Experts of a small language model.
Size: 13 layers, width 320, 49.4M parameters.
Experts: 288 GELU neurons an expert, a softmax router.
Training: a variant of Muon for the experts, 255M tokens, 7770 steps.
Below are experts of layer 4 (counted from 0) of a mixture-of-experts language model. Rows are named router (the router's row for the expert), up (a neuron's input weights, with its number), down (a neuron's output weights, with its number) and show model dimensions 128-191. Each number is 500 + 25 x the weight over its row's rms, rounded and kept within 0 to 999. Numbers have three digits each.
Before each expert's rows: "comes before" lists some tokens at least twice as common just after its tokens as in all text. This comes from a sample of Wikipedia text that the model never trained on. Tokens count by the router's weight.

# expert 4
comes before: " ", " —", " +", " −", " W", " ."
router:472484535536484466504540483527529538583510493503507511453473483491506505495494487537506495526484493489485525484511523481487515491533446536483520561494479500517481504480509483532551491487536509
up0:500454502513553488490515518497495492498482480492453455504543493485542524546519511493438471527499500550491511500501512488497492489486487497505471478506566501502530502478502496515522523461503522
down0:548486474495499500475478520472471481527473482473496523475488493479485507493485437470526513517492477491500491472503483512546519510499503508449484480548423478548483512491553470557447496497458512
up1:511472491506485511534521489530520487507499496495501492456503513502475485546488493508510452514522511493500476508453445531533465523477492475495501497478544523532442444504427458473504509536518483
down1:525495544492538481519483514485506489531493507471525507486495496482457532474564467480463492523500520490522514530467515459534480485534459505510453502552487476489483485513502510527475485495491501
up2:495486514520505493511529477524481508506482489505493530461467499513478478502568515489547481482465468486467485511505478497499507474507484543526537498509495515509486541529482523553511485479517467
down2:508541504490538522489517486508490496509496524466502460476525501504478501531517524505533554521503495464534486499472486503506467532471445531507488481508483539502464508513529508504502463498515476
up3:485502447464530492526499446488529510512492518498540491495496553517564516502506525526512531494515467486533512531508539487485533479467500491460505573546452497501517501504495491538485484494499511
down3:480547509492511502488496531493539492545480443450517493504509485506514468507468476500474468528476521482464494501515421471508423532509493491470522509477468484504504551480514505479526531508510492
up4:508490548461522499547515489451522492493523529522504483500481487506489471515480530449503498528514516480481527516509521552526506504498509493484526548480467542477493508497502482505531519498492538
down4:499455470489485478498504524473483492463502483509483465500503552484515512482508494454493499525510473500486514475522476521507512487445479514524500451473481516479498505463526530505489478515511507
up5:443478496456512521510547480487507547545535467489507523472471492530494469468505505488506522467518461487489523509503455492492464540557536508466480503513440503539464461535519501512510500510483420
down5:511491542512460470456479474492518496486513530465501484496515522542510503482546473492423480472500506495534505518510499481466504519550499493485519514498477527481478500484466475477478517488530499
up6:458483547540506509495505551475480473514524472496553505480533531471526478513516494487496535503499541483491524460503495527497502468518564533490525522492503536465466520452520506506517521517508519
down6:498535526504502470508502536492464537499481518479520523488522503495493487497532532542511484499578487520509488527489499482478475491436553491495477470562476487482505494524488459463503538498505511
up7:512467497519498521514542496485503531477518554507515438531466526503537486512513515512519524493484519494481490540523490468481494503502481517449507456494448526487491509490504462529465493545531480
down7:502476523521498469498516513510520518478524480487485540490492448483489499533521464507492517529536564510500463521487491531537474514460536467528521505541527495522449504507473506495497503454466481
up8:474466493504526522461494523508522479475525484460540506489510491494475526493474516495461508505472467487496486497541506539483460481459518505520556489468496535501495513499498532522475483486467509
down8:507526523481506465497512473481513449503509524472535507538526516496513479491521488545498510480505500512484497512492469487496475447515478507536500500521495439462488525559529460531508539504459542
up9:522482516550464517455515526513487528524512492500517541492454488436500518496509430495541533489460485529500514483494539517535487490482480495559530514490510504484537482479484510500512476467489481
down9:521491485501488484472482493482510493451533488494495516536552481510506515472476505485544486555500517469528502547508490514516503490515492497487511512468535509504481497488481520503507451532500531
up10:480531504482535563500481469488490482493467470484506512501520528504498531497453477484460536488502455508499486495494514500462489535498487510508517482540500473501543553484518495461501484509495459
down10:531553486523498516536538499488482482475497516519537495526518505528522486496477498506509509497474538508523480458502499489538534463533493466520513507509526454527498545466545504462513508492500502
up11:520536471471529534516477481521523501526459503532504512488486497527513519488504534464491506493521495480511475460508527513529497548530490472520439506528525459507502500454480533472505525491527506
down11:518488477475498522548475500539521475502455540503495548526488465468464514552487515497554512478477547503475475497506486507517492531523515516530492495481456507476523547522470544521527450495493508
up12:468523541528489495524541513510511458484539558505524496535498463480483505508448545505474527495471496511496507460495525488482482467496507527525515459436491503496518521506477535499477483511516484
down12:475498493495475495482539535498505528523491546561479503486477546545519513491476517490494490528460514537503457499489472502507494543505519461458502483457512508502576476511486487514477507525503510
up13:472497522524450498498484493486456512516523534499494485510538518496524469547498544537535454553497519494509532519454495456528504532520478506508518473491515506498502502495529500484525458514502499
down13:490514493477506522486513529456471488496487542495538521466462493510511486470496463569503499528502478481496483503501527479477499520492477534517518509495533468483460498479539518534508538512509499
up14:502516553492486465495496471518480554523546489514500495539530520537507477512507515497493477487470534531495502479490509511464484494568543465516500482450517506460553458500512484479499520500515530
down14:527553509469480540503516506487473505509521446503494553506472498490477471515481462530507448467565479525523507516489519536522513551536515537512499487496467490512492526528457518472488494473482442
up15:489517526470500521508531533497474485521464482480519467496498495509451464528470484452522471513550460487498503479549501458500491444536468432489493490444490530492514550508467509486519494488491516
down15:452505488502481526474531465528463497519506519484491489491506512516522530446504503554567482480510525497525462472477473484484477512538482524522490469505509481479485508487486529536504525542506530
up16:506489511497489488532500529465507530504492465476472448526507495485477490502477506550448492510521526488524459498464510547495490505472528484510465523458540569488521472474456505529463523520519465
down16:496519533500441553494501509497532495468511440529492493498467489443479524490521502519511504470509474509448473509492533547478474475516479459472517508448490508496473470540495530539465454514522482
up17:521523532498492479514527497486506506477519503475495519465521523472484515476537525503485462518526483532491468467510495493482470493508446513502490521518459490536530540532489490497459521472529492
down17:529531481489522520460527486479528489533445502490515481543466475526498533512431486492455526499490451457445551451519478482481451516490480478538515459469497502460523533498481500490500535463498466
up18:518524488502478471482483464487522509498549494534491551468481503474514493497552481537487548439531542496497518492506529474534476498518494482517542502489513537536525506506527486498489509499456523
down18:468465532522466491508511552526495554500500565531458466491496461530470568468495517508503493463512470477519508513476489469488465480470445525543506487491521525476508505498494513531504509461517469
up19:450537501532497524498491512508490495489472482518548523475500479513527512543505478533525455494493504503514535509490494519497514490516511469514506491481533489546476549461469484469491487511538507
down19:448493511531508517530477472490508490504482492497466474520436462512458525468472544497481525505492516506521504498492504500472559493513437488543471493524499484444480523493508484469483468503484548
up20:474462516508558448496500487518507512497494503460478487498458527562537545460518529479500505475524439522505467520503521519458503498499505492474479533496508489492516507538505436491514505503539529
down20:513477516495536487496539519468524479514524476506493476481516479506507501484471496557483479501492489496509485503515433515448459443457492455531488469439467531545500524510503529492472517523476484
up21:515504480485528483503462540473528512555540567489480534511550482529513502499504528497510482494486511473513467529487505508491479536535478442506515486507506466497459524522519498520519482466548458
down21:519528505526522523509487484568491502464527519501478507497482501474544480506451493486522523509489470506512447516525522473484509495481508507514471436517475583455521499469511564483470515549459500
up22:469469532519492526516491511479521440526505471510559500475492564507444473505512560522518505514488506550496494495510495517468497496494505515507517514524470518515474488494527500532514514545486473
down22:524507491497507529482475515512481504463466466535516517483538463527489493480492540481498512505484496492499446474485520484534486525499550465461480482475502438554505510474460538539526506556502520
up23:448495543503472506540526477464521545532526499508473508503490535507449471519521465547510486517503456441509477447548526496519488526543535546532526530478503471526458500511538468528516512503532490
down23:475466441545502484467494501526479509523486461478525493516468488522519541467543549496494479499507512470475496505521497523473479479468479518512462470497493531514450520505524521462521494526499484
up24:463453458512494475476537535551496441477507485519482488458514520496507511518509513479498485496500528519497502518537473501520455504530496516466501466488508520479481536521537492513526482501553527
down24:508522480526475509472470474451446490474528492510499495494513487482478513483504441514490527489532539487525500505485469484481513479505539509497495520502457522528491493511493486500469528486518482
up25:468506469502478500476468498521442516505503506484468491481543508504517462528467519507505491517549544485486471501511481555481533514498466515473542485484501492556528554522494490482505511500537476
down25:507502468456513518546542475460521474486528461453521503517526506507460457535478538497498512517507509497501512475486509508498504477519529496462501463503471514496457529495496467508473500476506472
up26:510454499512476516527495505478461474501504477521545490485478498495477520517529484540523487493468477534542540478453514515494490480542508486502513524485479532502493461462454450446505485469482507
down26:530442519506478486478487515504495544494505518495509516491485499524466528485501489482476483527509523472488518460523466464479510533501542512515512487452454469474481483525441510512458529545495532
up27:470495475480492506477516533431535502509526454502449525488448521495485513488500478509489435517508494546498486519482499525529530491432481483519480491471528496498473520507498526475497496487522496
down27:549507503443478483544503489534450458557540467454472501507477513494550514535506454499507476493507499518518466526459518500493523511483484529524512467499482487507529506504507501490511492499490506
up28:486531511502525527514503490470544455567517542514497507485479511449486502492528528472534517461521509471498520494506508496496524463532482542516502527475518517510528512480468468507492482482481498
down28:496529502467508549447481488534451489510527476507472524478543491453477477514506522496499483509490516476517503472478472517447492479504523508564483478474497494512489497515477526454507467475512524
up29:526524508517506488536514480526485505518500498481571506465454510526499470482475490518505521532467482462499523445534530550517503470516445509473499525504554507538494503496500533484528507487526526
down29:526458499512497533478503470486493503544508504504489470488468498496469524461476469467496439479504514522546506476460502516513517465488467539497506472578519501492504493495521532491488480457504538
up30:509488515514525514507528460497482491509512490457514478456496548525482508501474518499490494541499490537504502502475474530466475510492536509523482478543539492532518537468543518497466480478500513
down30:506499436498490519477490507532510497494452511538497508492531479481476539513474487532530509511501471462515482485509497527479520530489469518487505521491527483502508464543526498538529497501522500
up31:445487480505490479493491510507526540500464543518512503533524489511521493503494494486501482522518511501498507469500517503524554517449467490485488516514479504513485509449496495503534503528488498
down31:498519494490487528500505470507475488499522504531465484491470442486463504519477468519550499529539515519504491533501505501526487463477481442506479485488475517449535506525476487493508479501492535
up32:545514494478436486507483522519526481515527504525476512509539471495503535521490514548520526512504492535467483518502491530503476491536520550442514507496503531554497530511544503514481485481523550
down32:515487489485503480489454473480516512512470464520514444524463483442499462494512444476514473509509491480539486522493525513485570496505499444512518495503495538483531521481475496527504475446532504
up33:487510532482554505520495474507532537524517477488521516493511481506468474505512494513557505491537545489517509501528446505478529471529533502477474488505498557515529484538513514484520531549493460
down33:505472516449475505478435502502475508498522488544506489571512464517486516485520512496488498483489456513433467498494542511489482531520478451503492519469527476469466532513486520528495492497504537
up34:527522489518511526499504484498496495513537481503457490487531508502527498505502502490525500480511492463508513471486466474589490460487515487519488506508462494448499498492449535482490492475484550
down34:508487500498473469516484457486478544489461504542521518494465474464511515501508529511478493504514540557506513475553523496458455494494462558467507484546523519496508528482478480513494546509496481
up35:544514524510424550512540478489537536472484479527499502498514510496483525494471487469541524472483486512563479493491504492511522489479529472532513524509537506465528503518452525463501516494467495
down35:530511504499492496524485522479471516517513508487525504508498524504530502496490520509458507524564551497509517545524506449509506523469483539495451493485491505441524537482536488510495501510539509
up36:513523506459494476542526529488528513530526487489505540492481499480459511477536500511523483508504480502514479536473503516528483553507538511534533506509503479513493534463519500474524527489498532
down36:532526523499505498537522519503522520524503486464471506500459474474529514467507492488499492456495514478452530513514477514467498477520500520475509529494531504470481475564489488475480487530500531
up37:580508522452497504514475508516532493506524507491472500465430448472480455489519500565512499553491514560519522460496505507501507498499487530492531504514482530495499478502484514494494509472476506
down37:546527472480512508519522473482464495595508463523518513472513544492496490505516486456468509477515491526465489506523521474505503471465483529520495516523476564526483514462496474509529490505517517
up38:487454513540509490486503527461514537446519513499504521489482429564470495520531504539502465496521490532496509580484510487523448470551471521477477499479465531487507491506525526514526479501522506
down38:499493514533498482544482547447510519521475517505519502498483492469543528480485483534468432482541503504522478481488525478477528538503500512439534465546501520538514481495573495555523513538454519
up39:509504528504499467523487513484490503484533482510505509485487497529482495486511533526537497514529499579480516509481495487508554508474551521519498519475494476542500548527450470546492544512542485
down39:528489500519513511476501522514497504462496497494513494526482452512488527539502470510436496484486499499507495464511486545574506495493491489478498549472517524494500496511505522498525520500540495
up40:526492511525496493512475480520533466472499477476469533537498512531488489507462499507516508468483522542492453524503535502525548435501467518489483469470561515518499509558452512533513468543496523
down40:513502499487487471452494548471445499477491505514473504464496503542530513436486473488518491506494540484500482509516538517423492529501460492494499501471521495521497525475445512476488481503499467
up41:496488509578492500485467502479523477496499505447508504547529528505538498496488569528517469488514489480505495532484491475483520485468532536480493501516526518544559468482544486516480527481496494
down41:502494512469514494505536485514472499494492531507543500506553507466489487539486464509493521486488499495543440471554494528476515476491454445482519456500524477535496513490475530502495476523450503
up42:520504508529503500516493455504523494500491504476494505501509494490553512440519521522503440493508496502508472547479498509478495545499471517480508484508518496492471498471513502536519505492477507
down42:506506488489514516466479530537532451490539529514495513540465533485460501513501518496538531489547503481458459463514499485452469485484514493495544472496497489488503485521436554483478456495523479
up43:517500506506476544516544530539510456525513493505456548517547518481527519489507469527496508468480490487477509493552498489525508487493473517495506445548473483500506519479489512512542464500490481
down43:472525520501507539531491454507524475451497475478467483483469529486497487487487463431456539501549493537495490488530538498544507488481522512511467522506496486532447471536528449503472490525509501
up44:504492537517484503512548493522458490487488507535508493525518501508484528509513508480561486477475501467498478488507508500480509500477490537479474455519524497514467518513491497490496502491530497
down44:485512497492469490531496516537523529511495493482534533527490527484458478526458539499501523541501501518514474493529446515490481480487492505509479503533472556507487455475537521494481504504494486
up45:525501512494534478503490460458512508521493526522467523494511545498511493499494500512539464494503466484497502505485506477496472510454498494444487503473473499530461507468483523508486498509509479
down45:536487524497530487491456505518506466484514492489550486526504473530462455505528499492513499470553511516514478456502462455470478521433492534510478465534501546479498472513481490521503481522523481
up46:500505494530541537453497504487498518518533479487497438523503465480496500456475456543517483509531527505517500529493482499538514538515507516469478473476499460513446491461483514471487503513492494
down46:499526511482476465525482507539483469512545468533513504463517466545469483497444483481488495493487492504465470524444496530489514452462494466472465559515462542503531526497489498511522486501512493
up47:564496515519482490490466477527497514469482527490497495509460523466553474497452507529486486475518474523547513514502496509484543474529533455485485499555507466493515504500502531516505471489483528
down47:505558503492488477539470521505477480510494421495462501513506482478533496525523520479532479527487500469513460471524479495510515485554524500465502502517490531513537479522491543505500501475491493
up48:518498512505490543523485460503518541489472460529525510498491518507530500468504508458478479503487484501515519447519510482542536487483476526521449487479477517516516536495496518468473511446514478
down48:480486519538513507496482529505513521493488493471531573466547508500510500539509499501469507500479468515500511493537489528524507520488531548492530506486524523526500513468484484531522465498486492